config.yaml
hidden_size: 192
n_experts: 192
d_expert: 64
moe_layers: [1, 3, 5, 7, 9, 11]
router_score: "softmax"
normalize_top_k: true
balance_bias: false
router_z_loss: 0.001
vocab_size: 8192
norm_eps: 1e-05
beta1: 0.95
beta2: 0.98
max_grad_norm: 0.5
train_tokens: 538200000
max_steps: 9261
Below are experts of layer 3 (counted from 0) of a mixture-of-experts language model. Rows are named gate (a neuron's input weights, with its number), up (a neuron's input weights, with its number), down (a neuron's output weights, with its number) and show model dimensions 0-95. Each number is 50 + 12 x the weight over its row's rms, rounded and kept within 0 to 99.
Before each expert's rows: "mostly gets" lists some tokens that are sent to it at least half of the time; "comes before" lists some tokens at least twice as common just after its tokens as in all text. This comes from a sample of Wikipedia text that the model never trained on. Tokens count by the router's weight.

# expert 68
mostly gets: "ian", "abad", "sson", "ć", "en", "shire"
comes before: ",", " (", "'", " and", " City", " de"
gate0:53 43 43 50 26 52 59 57 43 45 57 46 45 53 37 41 38 51 51 43 33 71 73 43 45 56 30 57 36 39 43 32 54 25 63 36 51 46 48 48 68 57 46 53 59 71 63 42 63 35 54 41 35 30 56 43 62 89 41 39 67 56 86 47 52 22 39 42 56 52 66 41 74 29 49 51 43 64 50 71 48 63 51 59 49 28 49 64 44 38 37 53 48 56 67 39
up0:54 49 48 52 36 61 38 51 57 45 77 41 37 68 34 44 40 52 56 57 33 60 59 45 46 42 37 66 30 33 54 50 53 26 52 49 62 46 51 52 66 59 39 60 60 65 65 31 53 29 43 57 48 26 20 56 71 96 46 47 72 48 70 54 47 17 37 39 55 55 57 44 72 34 46 50 64 62 47 80 43 50 55 58 36 32 53 59 55 55 46 48 41 44 59 41
down0:58 57 37 51 35 59 49 43 33 58 31 60 53 41 56 54 46 66 37 43 35 56 58 68 57 38 55 30 45 53 30 33 55 53 45 47 53 52 63 54 44 66 59 52 86 45 36 53 53 57 52 44 59 46 49 27 57 56 60 68 65 63 50 28 47 79 38 66 42 65 48 67 46 36 45 51 53 45 41 45 54 58 47 34 41 40 50 55 40 45 67 57 38 63 54 56

# expert 42
mostly gets: " story", " works", " states", "ments", "ories", " activities"
comes before: " of", ".", ",", " and", " in", " for"
gate0:56 37 33 56 43 63 46 52 50 69 50 39 56 17 63 56 49 41 53 67 49 46 60 58 60 49 49 50 47 43 41 45 64 52 51 52 66 56 55 72 45 62 76 61 56 66 38 55 60 46 45 49 35 44 25 39 65 85 34 33 49 36 58 49 38 39 49 32 59 43 47 35 46 51 41 52 50 41 54 68 61 44 53 59 68 56 50 71 49 60 55 62 44 37 39 44
up0:57 70 71 51 56 39 46 44 47 48 48 54 27 69 37 49 44 70 54 32 33 61 54 40 55 56 54 44 48 54 58 61 56 55 37 39 38 38 52 37 54 50 29 36 59 34 62 39 34 60 48 45 53 54 72 50 49 22 66 75 65 68 39 49 37 57 55 73 37 42 54 76 50 42 57 41 50 54 47 44 48 56 60 51 31 43 49 28 52 39 49 43 55 57 59 40
down0:47 45 51 58 56 65 62 68 60 43 46 70 44 28 48 64 72 50 44 47 70 62 53 50 58 42 47 58 62 49 53 49 34 67 57 42 50 52 53 51 66 49 74 30 55 47 67 54 67 39 48 49 37 40 37 47 68 59 62 40 47 40 45 59 70 44 36 46 33 24 54 51 57 57 41 66 68 34 64 56 74 67 68 71 36 40 45 46 49 36 54 60 84 55 30 48

# expert 53
mostly gets: " Le", " FRA", "e", " Lou", " CAN", " Charlie"
comes before: " |", ",", " (", ";", "\"", " de"
gate0:47 52 50 48 66 55 25 18 34 61 50 74 53 47 62 43 42 42 66 55 35 45 27 44 67 63 40 58 36 47 36 31 43 44 50 51 49 31 71 50 41 32 33 53 36 45 41 44 54 54 52 55 59 64 36 65 57 45 47 38 45 37 32 47 44 68 61 50 58 57 33 60 52 41 66 44 43 52 57 42 40 52 40 49 44 43 68 34 55 54 43 32 38 51 61 68
up0:42 48 44 59 40 60 28 19 50 65 42 58 41 69 52 56 37 51 52 47 25 33 51 71 54 54 50 69 49 44 35 51 34 59 41 37 51 24 49 85 26 30 38 66 44 32 38 57 36 42 52 51 59 50 68 56 54 62 47 48 57 46 46 34 50 46 47 55 51 67 50 68 57 51 54 44 44 48 55 40 51 63 61 53 46 13 57 51 59 60 42 45 42 48 56 70
down0:43 71 66 46 42 56 54 28 54 52 64 46 35 59 44 54 25 58 58 52 60 46 51 67 41 46 54 63 58 46 40 61 38 41 59 28 46 42 31 44 60 41 66 63 54 42 43 49 67 53 52 50 45 39 62 46 39 52 45 29 65 51 42 57 45 73 56 55 54 72 58 72 36 52 45 40 38 26 68 44 55 61 76 45 60 51 57 53 42 52 61 41 31 53 42 49

# expert 161
mostly gets: "'", "year", "’", "Early", "ably", "day"
comes before: "s", ",", "t", "\n ", " life", "ly"
gate0:42 69 32 60 37 60 28 54 68 35 29 54 45 57 46 58 37 46 55 63 53 54 46 21 62 49 51 42 41 45 57 39 48 57 32 63 49 27 56 40 49 27 60 66 62 41 47 53 47 65 41 40 40 41 56 48 62 40 43 27 55 23 64 62 65 46 30 35 41 51 62 40 61 36 59 50 38 55 37 54 41 48 52 56 60 48 66 45 62 53 57 49 44 44 40 56
up0:67 31 35 34 41 58 55 69 44 52 71 59 48 36 38 62 66 70 44 39 66 39 37 45 47 45 54 54 44 55 36 28 52 46 48 46 62 57 36 50 47 53 38 45 48 34 58 73 59 36 62 51 43 49 43 54 69 46 50 71 62 48 60 47 45 27 58 59 54 37 29 48 45 85 56 44 70 50 59 63 65 19 49 61 55 36 52 38 74 63 56 31 53 41 76 62
down0:35 38 67 49 58 39 67 53 67 68 56 19 75 59 49 54 45 72 65 62 40 39 38 31 44 46 43 55 35 41 56 47 55 53 41 52 40 69 46 68 47 33 42 33 42 61 36 76 55 41 49 44 36 58 49 69 54 46 23 48 65 54 54 51 31 43 51 53 66 44 49 77 55 32 53 50 49 35 49 42 56 40 33 66 60 49 42 43 39 49 62 36 41 50 44 39

# expert 76
mostly gets: " High", " head", " football", " Air", " air", " Grand"
comes before: "s", "ing", " of", " School", "ed", "wood"
gate0:57 60 38 59 60 48 52 76 68 30 54 60 64 54 61 22 65 80 50 40 50 62 65 77 48 55 63 44 71 50 47 69 50 75 29 57 54 52 46 28 61 43 66 31 46 31 46 54 47 51 59 69 53 29 35 31 58 24 55 51 58 43 40 44 46 61 39 61 56 61 58 78 52 55 25 63 49 49 43 65 44 46 44 66 63 49 59 35 62 41 48 43 49 63 33 39
up0:47 40 58 39 41 41 58 45 47 50 41 26 37 45 43 65 48 39 54 49 56 27 25 27 62 50 35 53 26 48 43 35 41 34 67 42 54 39 61 71 49 47 35 61 63 76 46 37 56 39 38 42 53 70 52 76 47 59 41 42 29 55 63 53 48 51 79 38 47 32 44 32 54 39 78 48 36 48 56 39 53 48 59 35 38 67 41 67 35 52 62 59 54 43 68 71
down0:61 36 51 78 49 65 72 46 48 50 53 62 59 36 42 49 48 28 50 54 50 43 73 27 33 66 50 59 44 48 38 42 41 45 69 58 44 51 63 40 41 35 45 55 50 70 29 51 64 52 25 62 56 55 46 57 46 82 46 50 39 72 74 37 45 72 49 34 34 39 39 47 61 45 57 47 51 54 55 47 18 46 67 25 44 61 30 64 58 62 73 33 63 62 53 68

# expert 190
mostly gets: "  ", " Open", " same", " Nominated", "vel", "Bl"
comes before: "|", "  ", "na", " Register", " century", "/"
gate0:46 47 59 49 41 38 46 62 43 58 50 68 44 57 34 52 76 45 66 42 65 43 59 68 46 39 42 39 50 55 48 25 47 35 55 51 44 20 78 20 48 41 40 43 70 46 36 65 34 38 41 44 66 44 41 38 50 45 56 65 44 53 50 62 59 49 53 43 45 50 38 43 47 36 82 51 53 65 33 52 45 40 55 23 44 44 64 49 32 36 56 37 49 47 41 49
up0:50 55 56 41 58 55 55 27 65 41 53 40 42 49 51 49 29 53 34 71 40 60 38 31 56 51 53 63 49 46 40 77 64 71 32 47 58 73 39 62 44 71 57 53 19 54 53 42 60 53 51 51 28 44 52 63 65 61 50 35 65 40 63 57 45 30 48 59 60 48 70 59 43 63 43 48 45 36 60 58 58 60 44 76 45 48 35 49 61 71 45 65 57 58 43 51
down0:55 45 48 29 62 46 32 17 53 52 58 74 29 56 53 59 48 49 35 53 36 47 62 52 40 49 30 70 64 39 55 44 61 35 44 46 43 69 44 52 41 52 36 66 63 51 57 59 49 52 11 38 36 35 48 47 54 66 55 55 72 54 64 70 42 54 67 59 61 53 29 55 54 71 39 52 66 49 36 52 39 55 65 35 43 48 25 43 71 34 52 70 55 40 56 66

# expert 74
mostly gets: "=", " =", " seasons"
comes before: "=", "\n", "\n\n", "See", "History", " See"
gate0:33 71 77 59 43 42 41 62 66 56 61 45 55 53 60 64 53 48 48 69 46 52 45 59 57 48 59 52 24 92 69 52 70 45 44 70 68 31 65 65 36 71 46 39 38 57 46 45 74 33 60 64 29 39 44 50 44 46 59 43 41 22 31 77 41 59 45 65 68 57 46 40 51 58 48 52 70 41 63 62 47 48 49 51 51 35 53 31 69 52 53 62 37 38 57 44
up0:45 47 28 49 49 57 61 34 48 46 37 48 29 49 36 46 43 43 52 28 54 44 66 50 48 40 60 51 70 16 18 47 38 48 59 40 23 59 33 37 69 38 40 56 54 53 60 30 31 67 30 46 57 59 58 54 64 56 50 46 55 75 59 23 56 50 46 39 20 46 64 70 49 47 56 52 44 67 42 41 58 56 51 49 39 78 47 69 31 44 56 38 50 55 56 60
down0:39 58 64 62 49 54 57 62 33 49 72 69 53 38 60 44 58 40 60 47 47 43 59 43 33 66 34 51 52 43 62 52 54 52 49 38 55 57 57 49 48 33 75 37 62 82 64 49 71 41 57 57 50 56 48 44 61 75 58 78 49 42 46 38 63 48 46 28 60 39 44 58 52 49 48 44 64 40 68 41 63 39 41 53 78 45 65 38 75 48 46 45 55 32 69 54

# expert 59
mostly gets: " used", " built", " published", " described", " wrote", " produced"
comes before: " by", " to", " in", " that", " the", " on"
gate0:52 58 67 56 62 59 55 62 58 53 43 45 64 53 37 56 78 55 51 47 55 44 47 51 45 26 60 55 55 54 65 69 43 51 36 70 63 49 55 61 41 33 33 31 65 53 48 51 50 70 43 47 41 59 71 61 52 38 61 41 44 55 47 33 71 32 69 70 55 42 44 59 27 52 54 32 36 60 66 60 50 40 44 41 55 55 73 40 45 44 48 72 52 51 33 66
up0:52 45 38 57 62 63 44 72 67 53 54 50 70 79 43 73 77 55 56 31 44 55 39 45 44 27 46 35 44 30 43 47 47 43 57 70 47 51 55 67 57 38 52 37 60 52 58 65 54 34 42 34 49 59 49 42 45 53 57 47 60 58 48 47 66 28 54 61 68 50 41 62 30 36 19 36 45 25 42 58 67 70 35 51 45 57 64 43 62 69 46 66 52 53 29 60
down0:49 43 67 57 41 41 45 38 70 30 64 49 51 47 64 58 39 59 54 56 61 58 59 65 58 51 43 43 47 39 30 40 42 45 33 49 31 73 41 58 59 46 55 56 54 28 43 36 51 64 34 53 66 61 42 32 69 45 83 36 61 51 47 61 42 49 70 64 58 35 40 57 29 40 38 54 48 38 63 34 69 38 33 68 52 46 54 67 34 72 38 62 43 50 36 56

# expert 54
mostly gets: "’", "'", " Hall", " Is", " we", " Andrew"
comes before: "s", "t", "er", "y", "Con", "m"
gate0:28 62 49 48 59 60 39 59 57 55 85 48 28 31 45 63 35 43 38 36 65 55 45 48 47 59 50 61 54 62 83 43 44 59 65 64 58 63 70 42 46 64 58 50 56 64 65 53 24 51 53 51 49 59 45 46 82 27 42 38 59 63 69 45 63 36 59 20 34 53 57 31 58 50 37 46 48 60 47 48 36 42 53 48 63 27 59 36 47 43 50 57 34 72 45 45
up0:33 52 42 58 55 61 59 61 47 49 63 22 34 56 49 46 46 40 53 47 57 55 42 51 44 52 67 54 65 25 66 53 67 62 62 57 68 60 60 50 58 50 76 66 30 47 65 60 42 57 32 48 74 69 63 59 70 19 49 29 49 36 59 54 56 46 53 21 36 63 57 44 50 56 40 65 56 59 48 24 58 35 54 26 77 52 73 64 43 47 52 48 35 48 48 49
down0:31 29 74 16 46 33 66 48 57 54 50 56 58 52 47 52 34 59 48 37 34 61 50 56 58 55 62 68 48 58 57 60 63 50 40 68 50 48 48 73 80 54 50 56 47 39 45 66 66 47 47 48 38 35 51 49 78 32 34 48 57 73 36 55 56 28 33 47 45 55 51 32 57 44 49 58 48 62 29 52 57 52 54 29 42 46 47 59 47 19 51 46 50 72 47 59

# expert 40
mostly gets: "\n   ", " chronology", " meet", " holds", " sit", "  "
comes before: "\n", "  ", "|", " Candidate", " 0", "\n\n"
gate0:51 38 45 60 55 51 31 42 57 33 34 76 58 45 35 34 51 37 41 47 51 52 46 50 52 56 51 59 58 50 34 44 14 46 47 41 41 57 68 55 51 40 44 47 57 66 70 67 39 52 48 64 66 29 38 66 57 58 38 60 78 42 41 51 74 61 40 49 54 61 46 54 43 46 35 38 68 53 38 64 64 43 55 49 27 18 75 55 43 40 47 72 43 42 48 52
up0:45 48 43 62 42 43 31 44 69 34 39 58 70 53 26 34 54 41 35 62 45 44 38 37 51 56 55 45 62 43 41 41 20 43 35 40 47 54 63 53 42 43 62 31 65 70 67 66 51 49 61 65 44 34 56 68 63 63 40 57 67 45 52 48 75 62 51 46 67 65 50 48 42 33 52 48 63 48 53 47 73 35 54 45 27 41 58 52 49 35 48 59 45 56 39 50
down0:56 55 51 41 58 75 77 50 42 59 36 42 43 51 48 56 36 41 61 57 70 52 26 62 36 30 62 56 61 56 66 51 28 37 50 52 56 60 57 58 43 45 47 56 37 63 49 60 71 53 51 53 75 56 56 54 41 45 35 65 52 42 68 69 43 60 48 49 49 35 47 37 69 45 38 53 59 49 55 64 43 52 68 40 46 44 69 87 68 32 43 43 52 53 35 41

# expert 46
mostly gets: " mm", "†", " 0", "s", " feet", " Length"
comes before: " |", ")", ".", ",", ":", " of"
gate0:35 35 59 40 54 57 24 69 25 52 29 52 41 55 53 44 33 44 51 55 61 42 54 45 55 63 61 63 47 32 65 55 65 29 66 39 57 43 63 55 64 73 35 41 67 51 71 39 53 62 33 66 37 43 62 40 35 42 50 60 56 54 31 40 51 75 40 50 54 37 67 50 53 45 40 32 56 68 55 53 37 55 21 47 45 56 72 52 47 46 51 42 39 54 53 65
up0:52 62 27 58 34 59 66 36 76 45 73 51 53 26 65 67 57 55 57 36 63 59 38 50 43 49 36 52 55 63 37 50 40 55 31 56 55 62 48 50 29 31 86 69 52 37 50 56 49 51 58 31 71 45 58 85 61 53 60 19 48 35 67 68 51 40 58 40 40 67 41 60 50 48 46 58 44 29 41 34 59 54 49 60 55 44 36 35 67 53 44 53 50 41 41 34
down0:53 51 73 51 41 53 31 48 51 37 49 49 73 69 39 42 52 53 54 41 35 64 55 53 51 64 54 55 43 44 54 46 62 49 42 58 41 35 56 43 41 29 53 30 41 74 56 39 62 45 10 56 36 42 64 51 50 60 36 35 60 56 26 23 50 46 41 53 33 68 49 30 67 45 42 34 21 48 78 43 49 65 63 59 35 55 41 51 56 27 68 53 33 45 33 53

# expert 151
mostly gets: " Genus", " Binomial", " Arthropoda", " Occupation", " Occupations", "="
comes before: "=", ":", "See", " name", "History", " See"
gate0:58 33 53 31 52 54 44 54 32 44 40 51 63 56 36 55 46 48 47 25 55 55 36 43 68 45 37 66 45 71 62 43 61 44 46 54 32 54 44 47 28 55 70 40 24 65 40 52 63 40 62 57 46 50 50 37 56 18 49 30 71 54 61 49 65 40 21 51 56 42 58 51 54 34 49 34 65 36 49 58 64 58 46 54 51 41 61 45 44 53 42 67 46 40 49 50
up0:43 77 43 59 41 55 40 44 48 68 63 58 34 59 64 34 42 47 59 75 41 45 77 57 41 47 53 34 49 41 41 51 35 58 57 50 65 38 58 53 69 50 36 70 60 34 58 52 35 56 29 51 44 50 52 61 24 68 54 61 44 64 35 46 41 58 71 40 54 61 40 45 46 66 50 63 41 68 51 41 31 49 73 39 56 53 41 57 51 40 56 37 55 60 46 54
down0:30 37 54 47 76 42 48 22 65 45 68 40 51 38 53 43 55 55 33 63 27 43 36 41 41 50 58 56 30 64 30 46 44 58 55 57 60 33 67 57 40 60 47 52 74 37 51 44 53 56 58 56 36 57 53 41 36 46 39 56 36 48 56 63 63 54 67 59 28 30 54 53 64 40 57 48 55 50 48 57 47 40 76 53 65 36 70 48 51 50 31 27 67 44 42 55

# expert 52
mostly gets: " so", " brought", " tells", " forced", " allowed", " takes"
comes before: " to", " the", " by", " that", " in", " him"
gate0:41 61 56 42 54 53 43 79 51 54 38 63 24 53 33 49 60 28 44 30 50 64 18 47 35 55 50 38 40 57 58 51 41 48 42 70 55 70 57 24 41 37 48 56 45 52 52 35 32 48 43 44 42 40 53 45 37 51 28 62 59 54 61 27 39 39 32 49 36 41 47 61 60 39 53 53 61 49 45 28 51 58 70 43 57 52 38 56 48 53 33 57 48 52 59 35
up0:35 62 60 53 47 54 25 65 45 64 48 45 47 49 45 36 59 27 53 40 46 66 28 38 41 52 49 55 32 63 52 54 40 51 53 50 42 70 67 35 54 45 57 72 39 49 54 49 37 58 40 62 52 55 50 35 23 41 38 50 72 60 55 37 38 34 29 44 60 54 62 65 55 44 55 70 63 72 42 41 53 45 58 40 35 67 60 45 45 63 47 56 49 57 53 37
down0:68 47 59 37 58 64 54 54 30 65 75 56 52 52 80 71 49 57 41 44 53 23 58 49 33 50 50 42 42 73 61 58 31 52 39 48 29 45 54 60 59 26 51 39 45 70 48 50 61 64 77 57 69 40 56 45 56 47 51 60 30 49 43 55 58 29 52 51 55 37 40 51 45 41 54 29 36 34 42 51 60 63 33 53 55 46 46 48 70 54 32 48 67 49 42 31

# expert 173
mostly gets: " Court", "urer", "rator", "ancy", " Professor", "ency"
comes before: " of", ",", " and", ".", " in", " for"
gate0:61 37 47 40 67 75 59 37 49 33 53 27 61 48 53 49 44 23 61 52 63 55 54 47 63 68 49 47 42 67 60 47 37 61 35 41 55 63 39 38 49 34 30 70 45 51 39 57 60 61 65 70 54 66 45 38 63 39 66 34 68 57 69 51 42 18 46 73 58 53 69 66 44 31 53 62 54 32 52 62 34 56 47 49 62 37 60 49 34 51 39 61 47 52 58 30
up0:53 51 48 41 75 68 44 44 52 52 70 17 73 30 62 42 45 34 67 56 70 59 70 37 44 48 44 41 49 50 51 45 45 65 36 58 64 60 26 41 50 49 39 74 33 46 44 63 49 56 58 65 52 48 43 46 50 49 66 56 83 51 58 52 42 27 55 66 47 71 72 52 43 32 62 70 54 36 56 57 32 45 43 47 55 45 48 56 33 56 30 51 66 42 63 35
down0:64 64 43 63 76 70 66 43 49 45 63 72 50 66 55 55 60 51 45 63 47 65 37 57 51 41 69 29 55 39 55 45 43 36 58 49 48 63 48 55 39 40 61 53 43 41 31 43 38 57 59 49 45 31 67 56 71 45 53 52 62 53 40 43 59 33 59 60 67 44 54 49 55 40 61 55 41 57 44 46 32 29 62 58 46 56 62 47 54 65 39 64 50 56 40 78

# expert 141
mostly gets: " would", " began", " joined", " could", " will", " moved"
comes before: " to", " be", " the", " a", " in", " his"
gate0:52 48 40 62 39 71 71 41 65 69 55 62 75 42 38 35 43 44 68 61 18 40 69 64 53 57 60 56 68 67 85 38 41 48 44 58 40 63 30 49 50 40 48 36 38 42 63 43 51 50 51 52 46 57 65 45 65 48 49 57 52 45 45 57 67 64 59 51 54 59 59 49 43 46 47 72 52 37 37 40 38 36 37 42 36 36 39 75 64 52 50 53 44 55 53 54
up0:51 48 62 36 73 17 31 53 36 35 48 48 11 54 60 62 63 63 28 49 62 58 35 55 41 47 39 42 33 43 40 54 37 58 50 56 53 47 40 46 51 43 56 59 55 49 49 55 63 49 63 44 59 45 51 67 45 46 35 46 53 52 49 33 43 36 50 43 21 24 36 52 56 69 60 32 46 53 58 59 59 53 45 48 50 57 17 28 37 53 51 34 55 44 67 53
down0:57 46 44 37 54 14 51 77 36 56 74 61 52 39 36 57 58 61 34 65 43 54 39 62 43 50 45 69 66 33 53 56 50 55 76 47 47 46 49 64 50 36 62 48 49 38 49 69 42 72 52 50 27 31 56 59 59 51 35 28 54 59 50 46 54 49 56 49 40 55 37 37 42 49 47 45 40 48 47 43 42 65 52 41 62 51 45 52 46 60 44 59 45 50 28 49

# expert 94
mostly gets: "-", "—", "<"
comes before: "-", "|", "year", "1", "H", "based"
gate0:47 52 56 43 64 62 53 33 33 50 47 55 31 22 56 68 37 41 42 45 39 38 37 64 47 49 43 42 68 48 40 61 63 56 54 56 70 55 49 33 41 63 71 39 51 68 32 50 49 46 61 53 48 52 68 72 78 46 30 43 53 36 29 59 36 48 48 47 53 49 58 58 64 60 51 63 50 47 81 37 30 55 52 69 75 53 24 72 31 54 54 61 50 42 75 39
up0:57 57 35 57 51 56 39 47 33 34 65 56 55 30 44 55 48 51 51 39 61 37 38 55 42 46 43 64 56 64 49 62 65 71 46 58 50 56 55 60 62 39 68 39 45 45 39 44 54 45 47 29 52 72 54 73 89 31 41 36 51 47 51 54 45 66 30 28 76 41 55 77 64 58 40 56 69 52 72 54 49 51 53 47 52 52 38 56 46 36 62 50 59 53 56 60
down0:54 48 42 55 44 62 39 53 56 59 40 37 30 70 39 47 43 79 37 47 30 34 54 57 25 60 71 37 58 66 52 50 61 50 34 29 62 16 52 31 43 38 60 46 42 31 58 49 53 68 58 75 48 47 46 49 52 40 65 35 49 48 64 47 51 46 51 38 48 76 52 33 60 35 34 40 51 32 53 58 45 52 65 54 40 52 51 52 64 39 47 74 37 60 46 47